python train.py --n_experts=12 --experts_per_token=2 --d_expert=192 --d_shared_expert=384 --balance_bias=false --shared_expert_gate=true --num_key_value_heads=3 --parallel_block=false --init_std_qkv=0.0319 --init_std_o=0.0 --max_seq_len=1024 --dataset="wikipedia_en"
Below are experts of layer 2 (counted from 0) of a mixture-of-experts language model. Rows are named router (the router's row for the expert), gate (a neuron's input weights, with its number), up (a neuron's input weights, with its number) and show model dimensions 320-383. Each number is 128 + 24 x the weight over its row's rms, rounded and kept within 0 to 255.
Before each expert's rows: a language model's description of what the expert responds to. This comes from a sample of Wikipedia text that the model never trained on.

# expert 4
Description: Digits in tables
router [100 118 140 130 137 171 132 144 117 149 112 138 106 125 147 162 131 112 142 144 161 151 112  71 157 143  96 102 111 160 111  87 131 141 125 137 135 125 101 100 114 160 121 165 142 123 111 144 110 125 126  90 160 123  98 137 100 131 123 115 119  97 116 110]
gate0 [138 147 158 152 136 170 115 115 105 158  94 133 152 110 149  92 167 132 137 139 149  73 147 119 134 110 139 172  74 161 147 112 121 114 102 139 148 114 154  91  81 109 110 136 126 153 111 122 117 141 176 172 138 166  93 106 133 124 131 124 120 129 145 109]
up0 [133 137 102 141  87 224 117  66 119 143 140 109 112 135 112 158 141  76 163 138 141  97  90 121 124 151 157 142 115 110 103 104 120 156 133 160 132 162 136 149 138 113 123 101 102 108  92 138  95 110 160 126 134 122  81 109 125 124 135 123 159 140 117 165]
gate1 [151 144 132 137 226 134 100 126 168 114 105 127 138 123 108 146 115 136 127  79 151 145 108 119 121 144 137 162 111 148 127 138 113 147 116 151 135 114 111 110 153 107 130 106 148 178 147 147 160 103 111 137 164 139 108 104 103 106 116 116 119 129 167 127]
up1 [ 87 125  93 102 159 127 128 119 163 145 138 128  89 131 102 125 122 141 152 114 128 150 101 165 122 117 119 119  84 115 120 117  84 120 121 143 101 154 159 168 106 167 163 141  87 155 101 117 127 123 136 118 119 189 116  92  95 106 101 106 129 177 115 125]
gate2 [133 114 112 128 130 141 119 170 118  93  96 109 120 125 116 159 105 155 143 129 185 117 113 118  64 194 157  97 111 118 142 123 103  84 111 183 111 116 118 113 110 122 159 158 128 140 158  97 115 131 129 105 122 126 119 158 110 137 107  98 151 119 117 107]
up2 [148 115 141 131 142  77 123 151  81  84 116 112 150 133 122 116 138 130 121 122 135 118 113 107  71 104 128 152 126 153 111 190 162 105 146 136 134 144  98  92 156 122  94  92 153 143 158 112 141 128 102 124 126 127 115 148 141 177 142  97 166 148 144 101]
gate3 [182 107  88 125 114 138 121 121  81 119 135 139  66 127 153 123 109 119 126 101 135 155 127  93 135  90 137 162  99 107 105 111 129 126 145 120 114 140  93 101 140 100 145  94 133 144 165 149  60 150 113 122  98 113  91  88 101 118 142 113 120 117 101  99]
up3 [ 95 158 163 159 151 118 160 149 147 119  44 152 149 156  68 104  98  94  99  98 135 133 129 197 131 108 135 130 142 131 115 147 152 117 142  85 104 133 132 154 117 134 116 118 183 111  70 125 140 150 139 116  95 147 107 159 161 118 103 136  85 127 120 122]
gate4 [112 142 103 116 117 107 131 101 137 135 136 126 140 125 119 147 117 134 151  83 146 173 151 131 111 161 138 124 110 130  63 189 177 154  72 117  98 123 138 159  96 124 145 152 142 136 138 146 108 140  94 128 129 141  83 105 122 120 111 136 131 136 159 182]
up4 [118 160 101 165 126 134 108 135 144 100 144 146 119 135 175 153 139  93 119 110 130 145 137 131 119 142 121  90 152 104  58 138 150 135 100 146 115 100 121 123 147 126  98 156 166 117 102 125 144 141 148 110 112 119 124 117 114 184  94  94  83 137  89 121]
gate5 [ 92 154 144 149 136 155  99 137 114 151 146 110 123  66 135 161 141 137 122 121 131 168  70  93 128 143 111 113 105 180  82  90 161 158 112 159 118 113 132  93 143 116 134 116 146 121 111 172 163 164 155  73 147 123 118 139 157 164 113 147 106 105 139 152]
up5 [111  93 129 115  78 160 136 128 100 144 115 123 108  73 127 118 124 123 133 137 152  89 103 148  91 171 100 100 107 156  68  94 117 108 106 116 130 131 135 103 115 139  99 182 128 118 157 157 132 164 143  84 147 149 117 144 131 154 105 113 135 114 149  99]
gate6 [136 132 115 158  90 100  86 105 117 150 104 127 123 198 107 186 150 127 191 159 155 117 121  96 154 133 145 129 136 156 121 160  89 160 148 130 135 141 103 143 131 145 133 113 147 155 125 106 118 125 143 134 131 167 171 141 174 152 135 129 129 148 120 121]
up6 [115 126  92 144 135 125 162 113 163 123 155 138 114 123 138 155 128 181 127 120  93  74 142 140 132  90  98  88 145 149  98  94 110 147 147 112 118 121 108 109 122 142 134  92 108 136 125 156 140 125 103 111  88 108 102  95 111 116 139 117 108 113 135 144]
gate7 [106 111 125 120 142 172 128 127 168 122 120 117 127 162 125 147 128 121 141 121 174 152 115 113 110 128 127 153 149 139  84  98 133 101 126  99  79  95 128 142 125 128 150 186 180 152 140 131 142 130 159 122 112 122 129 149 151 152 141 110 114 130 146 111]
up7 [117 134  99 140 101 135 141 133 130 135 151 151 151 155 151 126  92  90 119 117 130 152 171 119  78 168 128 171 160 122 104 107 115 155 110  99 130 182 105 137  98 109 131 166 159  92  81 129 122 126 114 126 147 115 148 142 155 121 126 138 153 153 156 147]
gate8 [114 102 113 162 113 124 142 124 132 148 139 176  93 110 165 114 152 135 147 146 120 120 104 164 171 116  89 147 143 109 125 126 125 120 125  88 138 109 156 133 118 147 165 121 157 151 113 146 122 113 113 133 166 124 137 137 111 103 134 114  97 163 114 103]
up8 [172 158 168 113 106 111 132 137 130 138  99 169 127 172 118 135 126 116 104 122 105 136 131 167  96 159  89 149 108 127 144  84 125 117 108 117 123 143 143 111 120 133 106 164 113 113 131 131 138 133 106 105 121 112 130 118 114 127  92 127  84 117 122 103]
gate9 [143 103  95 122 117 117  98 150 136 126  76 113 142 159 111 137 125 120 128 117 128 189  92  96 133 112 111 133 107 100 131 155 135 119 125 142 110 155 183 125 132 103 124 121 158 124  99 128 151 134 177 145 123 116 126 138  96 149  82 135 130 143 131  90]
up9 [121 150 128 110 150 147 130 121  86  96  86 129  69  92 104 124 137 134 141 144 107 156 154  95 112 124  94 126 166 135 122 113 119 102 106 103 123 154 175 111  78  80 127 118 113 107 138 143 118 170 188  88 134 156 145 111 147 156 153 130 112 106 119 176]
gate10 [113 175 101 110 112 153  92 146 102 104  82 128 169  94 153 118 112 145 136 174 140 149 153 145 126 133 107 133 160 102 127 106 120 147 108 184  97 171 119 134  94 139 168 136 137 140  93 160  90 152 115 119 150 134 140 121 138 116 109 120 135 171 157 115]
up10 [128 133 124 106 118 124 111 113  97 147 149  92 157 127 117 132 104 105 124 145 124 141 154 116 167 154  80 126 156  85 125 120 157 168 129 170 156 101 122 149 139 123 160 125 135 185 104 126 114 155 107 123 170 130 118 143 144 109 107 118 116 141 109  68]
gate11 [124 159 166 127 124  97 144  94 101 146 119 108 166 108 111 137 135 154 152 110 117 143 156 101 126 104 151 156 157 120  68  86  92 108 123 112 103 135 149  94 118 122 162 112 169 142 128 162  76 152 129 130 148 154 132 121 120 122 187  97 134 151 157 154]
up11 [141 116 112 132 147 134 132 124 146 168 113 131 125 140 112 133 126 145 126  85 114 141 124 147 152 132 131 158 150 143 111  96  73 148 100 137 149 124 134  88 133 105 132  93 132 109  99 103 138 150 112 119 139  93 133 166 108 139 144 107  98 115 119 158]

# expert 0
Description: Inner name fragments
router [117 173 127 147 106 159 117  89 118  97 135 117  79 135 145 120 121 151 115  81  80  74 109 165  84 119 137 119 119 170 146 147 117  74 108 129 126 174 145 160 148  95 127 119 124 100 128 151 148 171 150 130 100 140 130 119 155 133 170 162 165 149 128 147]
gate0 [149 154  94 132 172 170 139 115 135 100 108 140 113 126 159 140 103 146 140 117  86 127 179 131 132 120 185 137 134 108 124 127  84 128 110 136 117 157 108 128 102 119 142 134  75 120 168 148 139 140 121 112 110 130 129 150 155 141 131 138 141 136 113 134]
up0 [175 185 123 110 120  93  88 106 156  98 118 108 127 126 102 146 118 131 123 155  67 138 165 158 129 133 159 137 100 108 112 135 131 141 141 133 134 186 157 170 148 102 117  83 143 115 155 132 148 141 160 169 105 138 154 100  97 145 146  98 166 136 197 110]
gate1 [130 101 123 131 136 152 132 134 106 169  67 192 148 148 167 110 150 129 129 150 137  99 135 117 163  96 119 112 137 111 135 164 120 157 129 126 114 156  98 133 163 126 120 108 130 145 147 147  82 153 126 123 167 146 136 191 143 130  69 131 127 138 125 134]
up1 [123 107 148 109  90 124 132 137 135 137 141 142 126 211  95 177 138 116 151 112  64 150 154 135 133 121  97 112 123 143 127 123 125  80 171 109 163 122 168  87 110 144  48  92  62 127 157 154 158 133  96 154 125  92 128  75 116 109 134 126 159 137 118 125]
gate2 [106  76 130 101 123 133 157 161 131 139 156 138  85 130 164 114 103 112 141  86 156 107  99 142 132 110 112 122  86  89 137  88 126  87 134  99 140 144 107 147 118 119 177 135 138 110 147 136 158 147 110 136 137 124 132 129 110 110 147 138  81 159 136 135]
up2 [119 118 105  78 121 118  69 128  93 107 112 118 116 174  93 166 178 111 124 126 109 109 125 115 129  92  99 147 114 119  86 165 133 115 136 175 133 113 141 138 173 135 142 130 145 121 151 104 153 144 139 127 163 120 114 107 130 128 130 143 140 140 129 132]
gate3 [106 134 122 162 148 125 107 121 136  57 124 150 114 115 144 146  68 163 192 127 104 102  75  70 126  93 154 126 153 145 116 122 134 103 140 136 143 150 133 117 163 115 169 179  91 150 133 111 101 144 147 114 128 145 107 139 173 148 146 139 132 145 147 116]
up3 [120 131 136  88 134 106 115 125 118 180 140 123 166 156 125 122 134 138 143 115 134  88 139 136 134 139 126 105 137 111 136  94  93 152 141 152  87 114 152 166  90 151 138 129 128  98 123 137  96 110 111 148 184 124 122 139 110 131 122 138 121 134 127 138]
gate4 [135 138 109 148  98 163  80 107 151  87 121 161 100 114 155 163 132 128  79 151 132 152  93  92 112 149 112 140 170 118  78 142 102 147 115 116 164 129 150 108 122  91 164  92 154 184 104 105  99  99 167 143 134 187 127 148 121 117 141 131 109 134  93 105]
up4 [120 110 152 111 134 110 120 116 130 131 140 113 127 140 112 126 122 127 130 114 140 118 129  77 156 123 142 122 121 163 166 122 120  99 132 158 126 148 101  70 117 138 130 130  99 108 152 134 135 125 164 151 154 144 126 126 120 103 124 112  83 122 155 139]
gate5 [143 104  79 127 133 118  93 140 123 131  73 132 150 174 124 136 134 141 118 101 139 120 108 139 112 144 140 131 138 103 115 130 129 146 160 143 132 138 114 132 132 129 120 141 102 125 110 141 109 118 173 122 143 151 118 111 130 157  94 131 119 172 158 115]
up5 [139 105  84 119 114 119 128 173 106 110 113 122 118 139 153  93 103 144 150 117 136 158 140 117 125 114 143 131 163 110 114 146 135 143 162 131 150 114 131 133 120  83 142 124 135 168 102 139 152 113 130 151 159 111 168 143 148 144  83 147 138 119 133 111]
gate6 [121 126 105 151 135  95 154 109  99 133 129 100 101 154 156 139 134 148 157 120 116 120 138 165 126 144 102 123 103 145 131 164  95 144 158 133 102 114 116 106 144 100 104 155  95 120 168 124 138 150 134 113 119 119 114 115 138 112 139 107 121 152 109 125]
up6 [135 141 141  74 117 103  94 133 173 135 140 103 104 134 152 124 123 125 128 129 102 182 122 143 183 139 112 179 115 136 116  79 114  77 154 183 128 123 117  90  86 161 158 116 107  70 140 107 145 140 106 132 131 163 112 153 122 112 159 162 154 130 159 145]
gate7 [162 169 112 145 169 113 136 126 150 123  89 141  94 116 132 138 133 133 126 132 139 145 119 139 173 141 129  93  97 143 145 198 160 150 137 139 131 145 154 162 137 116 141  87 101 103 105 118 126 134 174  94 147 113 125 107 166  92 119  65 132 157 152 160]
up7 [102 138 139 132 156 123  98 117  96  79  84 163 118 136 137 168 125 142 114  90 101 148 117 135 131 132  68 194 136 103  99 113 143 107 144 108 113 113  99 136 138 105 115 138  98 151 115 174 145  94 117 142 148 127 105 134  96  78 135 128 150 130 162 148]
gate8 [158 118 132 134 119 117 128 149 149 103 144 103 133 136 115 118 147 163 108 114 130 130 122 129 135 111 195 119 148 110 148 103 186 126  84 107 110 156 136  93  77 150 106 117 112 166 133 120 135 128 115 114 126 134 160 138 175 123 129 124 104 113 106 130]
up8 [167 118 134 135 142 152 145 136 112  80 107 147 128 147 123 136  96 130 108 111 144 130 120 122 113 148 111 113 129 102 176 125 127 155 101  86 108 134  99 119 152 109 129 143 115  97 148 126 126 117  97  90 123 158 107 100  91 142 181 116 153 141 114  90]
gate9 [ 93 126 133 117 133 167 131 119 119  94 147 116 112 121 147 166 121 116 130 134 100 100 163 125 116 147 105 122 142 166 135  73 130 171  96 102 130 139 104 137 158  70 130  93 153 161 109  85 111 132 118 112 149  90 124 123 102 117 140  90 149 115 118 127]
up9 [135 127 133 118 130 152  40 130 163 121 140  99  78 137 135 130 122 133 128 109  99 128 102  97 145 133 118 119  84 109 152 153 160 119 148 167  80 126 129 118 157 143 169 120 143 108 169 133 135 131 160 110 130 151 120 148 144 110 132 140 113 131 129 112]
gate10 [ 93 162  79 150 143 105  74 126 111 165 180 103  74 123 123  83 105 169 136 119 114 148 123 100  95 121 130 137 123 139 140 176 140 165 116 116 120 167 180 147 134 168 161  83 108 101 143 128 147 131 147 141 116 165 144 120 153 106 142 139 109  91 184  94]
up10 [132 171 106 151 151 173  59 115 120 156 128  85 122 128 154  97 102 129 110 113  94 127 116 149 165 130 142 152 119 161 155  93 110 130 158 116 130 101 141 102 128 172 155 187 108 106 115  80 116 139 114 153 109 120  95 124 178 113 132 102 137 146 150 137]
gate11 [137 134 135 133 175  91  88  92 124 160  94 126 136 139 124 140 124 126  91 143 117 113 122 194  99 107 126 145 132 119 122  73 125 120 107 106 127 147 151 113 126 108 152 121 133 172 121 116 110 158 133 146 149 120 106 104 183 174 207 163 148 106 130 155]
up11 [104 122 138 171 139 121 118 155 126 173 110 128 117 154 128 130 161 157 132 126  81 117 139 144  74 163 114 146 121 101 150  78 123  88 116 134 128 143 136 119 148 124 145  80 176 147 111 147  85 104 115 168 117  85  98 103 141 143 171 140 108 110 147 153]

# expert 7
Description: Capitalized word starts
router [137 123  87 122 139 127 135 130 165 126 166 103 139 126 141  88 132 181 113 128 133 153 118 105  84 107 131 128 110 175  97 155  89 101 119 151 109 126 134 169 128  72 151 108  91 139 159 115 111 153 152 121 113  92 127 109 149 108 147 168 168 127 129 127]
gate0 [125 126 142 101 120  75 142 131 135 147 131 137  83 146  88 105 127 119 148 132 132 114 127 140 122 146 145 130 153 149  62 173 110  92 116 110 104 136 119  89 130 145 119 108 128 118  95 122 130 122 146 104 163 127 146  95 117 102 143 115 130 146 140 105]
up0 [114 167 102 125 125 145  91 136 116 139 103 103  98 147 119 105 111 138 121 153 131  79 114 157 160 155 144 121 122 135  92 126 131 120 107 138 120 157 155  73 129 121 109 140 119  93 110 131 159 153 126 135 113 157 114 144 116 108 160 127 105 140 126 159]
gate1 [170 175 149 149 135 125 137 129 153 113 111  99 101 128 107 126 150 170 144 122 153  83 126 110 120 136 136 122 107 145 142 135 113 132 146 136 133 171 132 132 130 138 147 120 127 147 155 125 144 116 170 126  94 117 108 104 192 147 167 131 126 122 157 109]
up1 [183 178 125 110 134  92  96 112  97 137 118 111 150 156 146 121 123 147 132 117 155 122  98 165 139 130 154  90 104 173 181 108 180  96 164 158  90 132 129 105 123 143 156 184 137 164 131 120 151 111 136 125 153 125 119  92 145 143 147 119  88 127 161 130]
gate2 [140 100 112 131 132 126 124 111 150 150 144 129 127 138 120 135 145 122 146 112 133 114 134  90 101 200 169 127 128 113 149 119 136 126 124 135 111 176 105 156 153 167 130 137  96 100 160 139 131 165 104 115 131 122 123 140 188 158 182  93 185 103 146 139]
up2 [161  91 118 144 164 116 155 100 114 136 117  95 154 118 118 123  97 119 127 161  86 164 159 137 134  93 113 107 116  93 109  91 118 152 149 149 128 109 115 142 101 131 131 120 109  93 132  72 142 116 168 163 114 123 173 106 165 122 161 150 142  86 122 104]
gate3 [135  81  86 143 158 138 138 125 109 132 113 148 125 108 124 125 189 125  81 162 150 119 113 160 134 126 103 135 127 159 123 142 160 164 101 170 106 132 124  94 117  92 105 126 143  81  95 129 140 123  98 131 133 124 155 148 128  79  98  88 131  96 127 131]
up3 [134 131 119 108 122 129  74 141  95 132 141 102 119 178 103 109 103 118 112  69 141 167 135 115 124 134 128 144 120 126 106 109 105 125 143 140 167 149  99 106 119 199 141 106  88 120 138  97  94 109 135 168 143 137 107 107 129 172 122 179 113 128 118 149]
gate4 [ 56 120 108 116 151 130 122 127 137 129 140 120 114 117  99 119 123  84 141 133 131 139  87 129 112 114 129 157 178  76 122 109 139 153 120 157 122 140 143 139 132 101 121  80 133 145 115 115 112 149  97 139 191 135 110  91 114 127 125 121  98 170 125  79]
up4 [126 104 161 136 147 126 120  88 111 115 113 145  98 140  92 101  74 129 109 138  94 125 113 147 147 128 154 121 137 141 138 154 116  96  86 158 109 192 150  96 182  98 143  56 126 149 115 126 159 160 125 130 145 130 136  98 144 144 135 121 113 151  98 100]
gate5 [141 102 174  96 170 137 135 116 123  78 106  84 147 130 106 137 160 175 152  90 154 132 137 145 101 135 141 107 127 135 105 127 167 122  84 152  70 164  92 171 104 158 150 133  98 104 161 137  94 106 120 105  94 160 116 115 101 110 103 127 118 130 158 116]
up5 [130 168 131 117 146 138  66 137 156 119 140 113 136 151  75  79  96 146 132 140 115 108 122 149 132 151 127 150  99 140 120 110 118 105 122 107 137 101 137 131  94 117 157  71 146 127 114 133 114 119 141 166 110 141  95 131  79 100 164 136 113 126 163 138]
gate6 [130  96  51 107 119 108 119 156  93 140  76 151 121 141 136 141 136 118 161 144 151 100 107 100 129 110 137 108 132 118 116 145 130 154 149 131  93 147 107 161 114 134 119 137 106 175 151 133 127 105 137  96 134 108 136 158 104 138 113 139 191 120 154 117]
up6 [119 151 135 106 138 125 121 145 133 142 160 127 125  70  85 103 123 111 162 138  81 122  98 124 123 130 130 123 141 159 146 137 113  99 143 102 110 125 127  86 139 128 115 120 108 118 155 132 145 138 139 127 135 140 131 103 141  98  96 133 153  73 148 140]
gate7 [146 166 118 137 141 127 153 179 173 136 102 114 143 132 144 164 162 129 124 147 183  95 139 120 128 156 125 128 168 127 160 143 112 175 121 134  92 120 118  99 120 113 180 113 103  82 152  99  98 100 130 137 168 110 130 146 157 126 117  93 113  98 159 120]
up7 [144 163  82 104 178 112 127  99 108 123  84 141 136 130 154 129 169 151 144 130 155 109 167 164 128 124 134 126 103 134 174 140 133 143 142 101 111 138 129 146  98 104 133 139 184 154 140 154 114 147 122 114  96 181 113 136 168 105 105 138  98 105 153 109]
gate8 [ 95 131  76 143 135 120 146 118 169 150 106 152 126 144 158 162 120 122 128 143 157 172 104 136 112 135 113 139 109 111  96 124  86 135 113 127 149 107 136 161 157 125 169  63 112 144  94 110 114 144 137 135 130 157 137 129 122 131 107 148 125 133 155  83]
up8 [142 147  83 145  96 123 171 146 162 143 172 142  93 108 100 132 142 126 146 115 106 131 147 131 120 130 110 122 101  98 121  95 118 126 109 153 143 113 127 101 133 157 139 116 118 157 131 112 187 148 108 139 134 114  99 105 129 102 131 108 109 134 101 130]
gate9 [144 121 133 101 157 134 128  76 128 141 149 127 142 138 123 121 106 109 132 136 100 104 137 145 166 117 113 172 123 124 106 140 151 161 175 183 156 144 123 154 128 154 147 153 141 103  85 112 127 129 130 136 172 136 120  89 138 132 136  93 107 116 154 154]
up9 [101 159 178 181 117 138 128 167 155 160 164 112 123 121  83 136 142 109 127 118 138 131 111 100 122 155 191 163 149 109 117 113 128 166 140 117 138  98 106 132 106 148 139 106 126 125 126 118 142 125 103 103  86 136 110 124 111 166 159 120 127 121 115 143]
gate10 [149 135 129 135 147 147 137 167 109  91  96 121 140 103 104  98 149  93  78 131 137 143 112 134 155 118 141 137 119 112 143  98 134 123 113  95 122 147 124 108 174  90 195  85  93 138 142 130 121 141 127 131 109 120 141 163 114 197 116 105 127 140 151 100]
up10 [167  98 105 130 160 164 164 159 117 134 118 154 164 126 147 104 189  96 137 158 126 133 101 122 131 121 138  74 127  94 122  92 167 141 118  90 143 148 122 130 112 118 132 115 133  99 110 157 139 128 126 126 123 125 153 192  89 139 135  85 109 157 166 151]
gate11 [117 138 157 118 171 139 114 102 143 103 104 112 149 111  53 135 129 129 158 120 165 162  92  98 112 157 154 140 127 121 110 130 126 126 125 137 136 165  84  95 177 132 104  91 148 133  67  64 127 117 135 112 134 158 127 105  91 129 115 113 138 125 154  98]
up11 [121 190 145 104 112 144 182 144 122 128 150 113 122 120 132  91 180  99 158 133 101 134 155 111 147 122 134 113 133 128  87 122 117 112 100 100 134  96 141 155 113 101 111 154 125 158 129 134 132 154 148 144 132 133 129 164 157 197  89 104 131 107 124 110]

# expert 6
Description: Noun heads and suffixes
router [136  91 153  85 188 122 141 132 185 144 123 119 141 103 120 129 106 138 144 126 102 138 160  90 169 121 119 122 146 103 127 101 133 115 137 115 134 144  97 141  92 159 136 114 131  98 132 120 137 107 156 129 155 143  91 121 134 137 150 173 116 104 110 143]
gate0 [ 92 105 116 160 139 138 147 127 153 102 116 161 145  97  88 107 149  57 151 101 165 128 125 129 115 123 113 125 152 130  97 163 140 128 129 112 181 131 107 143 166 108 133 131 158 130  94 126 119 156 129 121 157 156 129  75 102 145 141 139 174 150 141 104]
up0 [118 109 117 157 138 129 156 108 116 144 120 139 117 109  79 109 146  89 119 175 158 148 151 132 136 102  97 105 154 145 163 108 134  97 102 138  81  96 128 135  98 151 140 134 144 150 148 133 116 140 115  92 137 132  76 124 109  86 148 106 119 170 165 120]
gate1 [116 104 102 142 123 122  43 113  98 119 103 181 121 132 164  70 114 114 124 101 175 134 101 149 131 126 156 149 147 113 124 117 121  89 132 144 132 165 109 116 188 128 152 162 128 105 106 104 115 157  98 110 121 150 125 149 126 146 135 110 117 107 135 104]
up1 [125  90 144  95 101 109  67 159 121 146 179  89 111 148 139 119 115 128 131 101 154  96 132 134 100 140 126 106 108  98 122 149 101 123 107 112 158 132 128  84 104 119  94 114 130 118 115 129 133 166 133  77 145 104 162 130 111 130 140 147 109 104 149 141]
gate2 [124 133 126 129 162  43 123 151 202 104 105 168  89 107 142 135 105 142 135 123  85  89  96 110 144 128 179 146 108 108 128  90 132 127 122 114 132 139 113  97 126 177 138 110 144 135 113 119 133 102  99 132  78  99 166 160 119 139 115  97 129 150  98  95]
up2 [113 128 118 124 135 106  84 134 124 142 152 125 120 109 131 150 103 156 134 105 154 100 104  84 142 165 128 121  89 104 117 109 155 158 138 150 178 117 158  86 132 102 112 108 141 143 121 150 119 126 118 131 129  93 119 129 162 104 152 108 124 114 118 109]
gate3 [142 150 130 140 154  97 121 133 140 163 166 140 122 134 117 136  56 108 196 115 156 122 128 151 132  84 100  80 148  84 139 161 108 150 135 134  99 153 123 123 146 183 149 185 150 113  85 121 128 137 112 153 116 153 147 111 109  90 141 105 141 134 120 101]
up3 [ 97  81 155 162  86 120  76 132 168 156 156  88 116 145 100 156 122  94 119 140 105 132 149 126 103 185 140 139 138 118 138 128 145 157 129 142 136 135 106  80 117 141 117  93 106 158 108 119 104 129 170 108 150 136 136 125 173 123 173 146 125 165 153 125]
gate4 [179 131  82 133 141 192 105  85 119 132 141 148 109 112 120 146 147 136 127 116  96  85 150 146 127 103 178 129 145 145  88 141 119 104 137 141 130 140 120  99 107 128 137 142 165 101 128 100  51 149 111 121 121  96 118 149 120 101 150 128 124 123  90 118]
up4 [141 128 150  79 144 133  84 104 147 140 128 140 123 137 157 131 152 147 116 150 122  92 112 123 150 111 127 142 117 192  85  86  68 157 129 158 147 193  93 105 157 118 136 163 123 152 129 109 115 156 150 128 148 128 114 127 151 137  92 155 169  93 141 130]
gate5 [145  97 143  88 117 127 157 135 151 157 141 127 175  86 100 122 152 144 135  92  97 139 139  93 137 126 101 137 124 108 149 110  91 147 139 108 128 146  74  74 119 179 156 137 151 128 109 124  74  94 130 155 145 128  97 129 161 138 145 116 111 136 122 136]
up5 [127 138 102 112 130 132 111 116  99 134  78 172  75 136 132 135 115 107 173 155 175 155 128 151 105 147 177 139 105  90 152 129 161 148 140 148 122  99 161 175 134  85  95 149 127 115 138 141 139 140 148 104 123 123 156 152 134 136 131 136 109 119 138 123]
gate6 [135 125 111 152  74  76 125  96 119 154 103 117 100 128 134  95 109 144 132 128 117 145 160 126 158 132 153 156 155  91 121 132 123 125 134 103 108 105 128 139 142 163  97 123 107 120 144 147 154 109 113  98 122 107 133 154 109 158 133 112 139 117 125  74]
up6 [ 98  95  88 124 115 106 110 114 120 119 110  96 158 144 151 121 133 111 121 121 130 141 114 159 138 109 131 145 121 166 101 130 124 128 150  83 129 124 140 151 108 166 115 168 144  62 141 182 144 117 124 149 134 152 127 108 149  90 100 154 124 169  99 107]
gate7 [116 154 103 150 154 164 139  94 178 172 140 127  97 137 143 101 101  95 120 150 160 160 129 110 124 192 136 117 151 111 134 124 171 149 157 127 135 183 101 149 122 166 182 130 142 149 100 111 121 116 126 127 120 137 105 129 130 149 156  74 135 119 126  86]
up7 [120 183 124 122 137  61 127 109 109 121 116  90 114 144 119 122 139 123 142  90 140 121 137 137  90 124 155 159 116 168 125 112 145 133 139 111 127 150 148 133 123 144 128 135 143 116 144 140 102 127 121 147 123 128 145 123 130 109 152 119 133 151 158 122]
gate8 [144 114 145  78 130 129  81 146 116 109 161 152 106 104 136 108 147 150  95  92 159 124 129 130 140 113 142 122 126 129 129 145  98 150 107 144  99 122 165 117 137 112 128  66 142  89 135 112  99 136 165 150  85 104 144 138 101 114 101 129  98  87 123 129]
up8 [114 146 122 102 134 118  99 144 137 177 137 102 112 133 206 161 138 114 105 126 136 134 163 107 174 129 160  72 127 148 115 134 115 144 173 143 126 144 112 122 135 141 118 108 141 123 145 116 123 102 128 151 115 127 144 146 137  93 104 139 140 129 131 141]
gate9 [138 137 115 149 122 144 114 121 114 138 110 135 164 132 147 165 104 116 124  80 108 158  89  76 136  92 130 164 101 122 143 139 106 140 163 134 120 142 139 135 128 127 145 121 149 113  72 120 109 118 114 113 106 121 134 142 153 121 121 133 101 128 136 145]
up9 [168 113 116  91 108 137 152 124  98 124 147 136 111 146 110 130 129 102 119 126 187 115 156 118 147 148 108 130  91 116 141 142 118 129 133 127 113 179  97 153  80 145 159  71 105 149 144  98  90 123 145 142 132 129  86 111 118  94 115 107 161 108 122 117]
gate10 [ 86 132 122 112 159 136 163  99 145 171 118 108 139 137 109 129  98 135 177 121 104 105 155 133 131 125  58  88 113  98  95 160 103 126 162 104 117 122  69 156 122 139 119 133 117 126 145 135  84  91 116 144  95 110 158 135 151 132 116 140 136 120 128 147]
up10 [126 133  81 113 139 114 130 149 145 128  82 163  96 130 137 135  90 140 123 114 114 136  92 120 117 191 120 101  80 121 100 173  94 143 138 103 131  75  71 130 146 141 161 133 143 116 156 176 138 107 132 146 122 108 121 128 101 156  84 155 130  96 142 133]
gate11 [106 140 108 118 112 158 114 149 155 119 148 117 144 124 142 129 108 150 158 145 139 136  76 105 155 139 112 133  94 181  97 133 167 135 116 144 117 143 105 130 126 180 151 122 155 153 164  53 126 104 113  89 129 142 115 106 171 116 135 109 146 101 144 126]
up11 [127  75 133  95 135 207 157 101 147 109  81  96 172 128 168  71 111 104 107 175 166 108 109 125  74 113 141 143 141  99 167 143 115  67 135 186 107 143 154 126 148 134 134 135 105 153  93 136 134 131 134 149 130 161  91 125 146 117 149 149 164 134 146 121]